config = dict(
    d_expert=224,
    tie_embeddings=False,
    init_std_qkv=0.0175,
    decay_shape='linear',
)
Below are experts of layer 5 (counted from 0) of a mixture-of-experts language model. Rows are named router (the router's row for the expert), gate (a neuron's input weights, with its number), up (a neuron's input weights, with its number), down (a neuron's output weights, with its number) and show model dimensions 224-255. Each number is 50 + 15 x the weight over its row's rms, rounded and kept within 0 to 99.
After each expert's rows: a language model's description of what the expert responds to. This comes from a sample of Wikipedia text that the model never trained on.

# expert 15
router:67 57 14 50 22 31 55 18 60 42 71 34 71 12 64 51 53 89 58 42 51 47 41 58 51 29 35 39 52 59 64 27
gate0:67 56 76 66 52 19 60 34 70 60 50 47 56 27 32 30 44 45 34 72 48 42 57 86 36 63 31 28 77 43 47 36
up0:34 30 52 35 61 50 70 82 35 51 70 54 53 44 32 60 64 59 75 45 47 64 59 48 60 42 50 40 57 62 62 71
down0:52 86 90 36 43 79 54 72 52 32 67 58 54 25 32 53 37 43 30 16 63 55 50 68 60 83 56 21 54 46 43 54
What it handles: Function words and verbs. Clause-linking prepositions, conjunctions and auxiliaries in running prose, such as with, as, and, was, has, by, plus verbs like played, released.

# expert 4
router:51 58 63 66 26 34 33 64 57 61 55 62 39 22 76 53 69 53 36 42 65 39 64 51 63 62 84 52 66 60 55 35
gate0:50 74 49 69 76 77 28 67 74 41 30 37 56 40 51 68 52 54 45 06 66 55 69 43 75 63 81 68 43 31 57 54
up0:52 74 50 65 77 58 26 69 50 27 48 43 74 30 31 55 38 53 42 38 42 37 46 49 42 72 40 42 71 69 41 38
down0:50 51 56 30 47 34 72 35 43 44 53 61 66 59 45 42 70 60 48 86 42 41 39 41 59 63 58 45 39 26 45 55
What it handles: Institutional and role nouns. Common nouns and noun endings for institutions, roles and activities, such as University, government, film, player, coordinator.

# expert 0
router:38 56 47 60 28 50 45 64 47 65 39 63 46 47 58 68 42 36 56 35 46 31 72 58 28 36 88 59 40 34 86 46
gate0:21 51 66 63 38 43 44 50 08 40 49 43 71 47 49 29 65 56 05 76 55 70 72 42 44 66 43 46 37 30 59 75
up0:52 23 54 25 52 54 62 90 42 41 69 26 68 25 43 21 68 67 35 54 70 50 44 29 54 57 26 61 45 49 65 58
down0:61 50 36 83 37 45 54 50 47 53 50 52 75 77 81 43 68 55 59 63 83 47 80 25 39 41 41 53 34 40 57 34
What it handles: Sentence-ending punctuation. Periods, commas, dashes and closing quotes or brackets ending clauses, plus decimal points inside numbers like 63.93 or P2.92.

# expert 9
router:69 34 48 56 51 65 31 55 62 67 46 25 48 34 64 61 66 35 00 70 45 56 56 37 56 44 50 49 33 68 85 42
gate0:69 65 63 72 35 49 61 16 58 48 64 55 61 49 44 31 63 41 53 30 35 43 61 56 77 51 51 49 68 51 35 52
up0:31 48 54 45 34 56 62 36 57 52 45 49 35 22 49 60 39 58 27 51 58 35 46 44 68 62 37 37 80 37 64 47
down0:62 50 66 59 50 40 51 55 24 57 36 27 49 46 39 61 42 25 54 35 66 66 42 45 42 70 52 21 68 31 15 37
What it handles: Digits and number words. Individual digits inside numbers, years, dates and table scores, plus spelled-out numbers like five, ten, nine and million.

# expert 11
router:53 68 48 48 47 58 42 16 40 68 58 48 37 48 56 53 25 67 48 67 33 67 46 72 52 43 50 30 41 34 46 27
gate0:79 37 18 70 51 42 60 47 36 51 59 54 50 64 51 38 79 30 50 57 55 52 55 48 62 62 44 53 64 43 48 50
up0:49 65 36 47 38 70 45 78 58 44 59 40 65 34 44 67 60 71 57 36 49 58 78 23 32 53 73 50 92 39 31 50
down0:35 47 52 68 78 66 58 46 69 40 68 55 60 42 76 57 60 70 51 43 26 51 47 53 29 58 38 53 55 51 77 58
What it handles: Mid-word fragments. Middle pieces of longer words, often Latin or Greek roots, such as aut-o, semi-ac-ou-stic, phon-em-e, horizont-al, and prefixes like micro, non.

# expert 14
router:61 55 38 52 24 40 38 47 65 78 41 44 62 21 65 29 47 29 49 49 33 54 32 56 55 44 69 54 22 70 40 55
gate0:68 43 48 43 61 46 21 36 58 47 42 45 38 55 65 53 34 75 67 55 31 48 36 66 56 46 42 58 67 42 43 45
up0:56 41 30 55 55 48 29 39 62 36 33 47 49 56 53 46 39 77 52 41 40 67 43 55 45 60 40 52 40 61 55 50
down0:58 48 43 50 35 38 70 63 46 39 48 53 62 51 60 50 58 42 50 44 59 57 30 31 50 42 44 62 56 64 51 62
What it handles: Function words and inflections. Prepositions, infinitive to, modals and verb endings in running prose, such as tries to, concept of, would, praised.

# expert 12
router:40 41 22 52 39 38 44 44 58 45 44 37 48 44 88 70 53 73 59 45 36 49 76 52 24 43 75 61 43 64 65 67
gate0:31 70 48 38 45 51 43 29 34 50 44 42 55 52 65 72 50 64 50 56 34 53 36 62 72 18 49 66 42 35 44 58
up0:67 61 52 40 52 42 32 61 53 19 61 51 54 40 37 44 54 66 25 59 45 41 29 66 47 52 65 76 58 73 48 68
down0:45 55 28 31 43 49 58 39 69 57 43 30 67 61 67 38 42 45 40 48 35 38 46 70 58 29 66 42 51 80 74 22
What it handles: Slavic and Asian names. Pieces inside Slavic, Japanese, Finnish or South Asian names and places, such as Kędzierzyn, Kirill, -ić, -ski, Katase.

# expert 6
router:45 49 25 53 40 46 32 76 53 87 52 27 70 24 52 55 70 62 54 27 35 53 71 41 45 38 31 44 67 69 58 41
gate0:71 72 53 58 13 46 68 63 41 26 64 62 41 58 30 47 63 51 49 61 61 48 54 44 52 62 30 61 22 51 92 43
up0:58 68 41 45 15 45 71 70 28 32 57 79 48 56 62 45 52 48 55 67 45 44 63 64 47 72 26 56 41 88 70 33
down0:32 65 21 35 48 52 57 63 20 46 64 26 56 48 65 48 35 47 44 46 44 63 63 31 42 35 55 77 58 73 50 21
What it handles: Table cell separators. Pipe separators between table cells in election results and sports statistics, plus colons, semicolons and dashes separating list items.

# expert 7
router:62 47 17 57 44 34 42 37 25 59 50 27 60 63 56 75 25 44 39 39 50 25 65 65 26 38 45 43 55 38 74 82
gate0:40 53 59 55 38 57 63 61 45 30 68 54 59 49 62 68 52 64 29 66 23 50 44 53 29 65 47 83 67 35 26 68
up0:68 52 55 60 75 55 44 81 41 64 72 38 59 20 66 40 24 57 39 20 38 46 45 67 46 57 50 45 44 16 58 46
down0:40 79 62 52 34 61 73 40 52 56 65 57 29 37 55 12 70 50 29 27 68 58 04 44 19 61 61 56 53 53 23 70
What it handles: Geography and statistics tables. Tokens in census, climate, election and coordinate data, such as km, sq, north, compass seconds, last digits of years, and "the" before rates.

# expert 10
router:39 34 20 48 49 45 52 53 31 41 38 30 45 53 71 67 29 53 54 47 30 61 71 47 41 50 47 28 49 46 99 35
gate0:59 20 37 62 70 44 41 28 63 43 56 26 56 39 49 80 45 40 33 44 39 25 58 31 54 64 57 81 52 25 45 47
up0:50 58 81 24 57 66 67 77 56 70 47 66 82 69 47 42 57 32 42 69 27 55 38 40 44 44 60 33 42 55 52 65
down0:38 45 58 49 54 16 52 79 32 25 53 65 58 52 38 87 37 04 48 56 40 53 49 40 42 58 21 63 55 66 49 29
What it handles: Hispanic and sports names. Pieces of Spanish or Portuguese names and sports-context words, such as Díaz, José, Santa, Rio, and the in sports articles.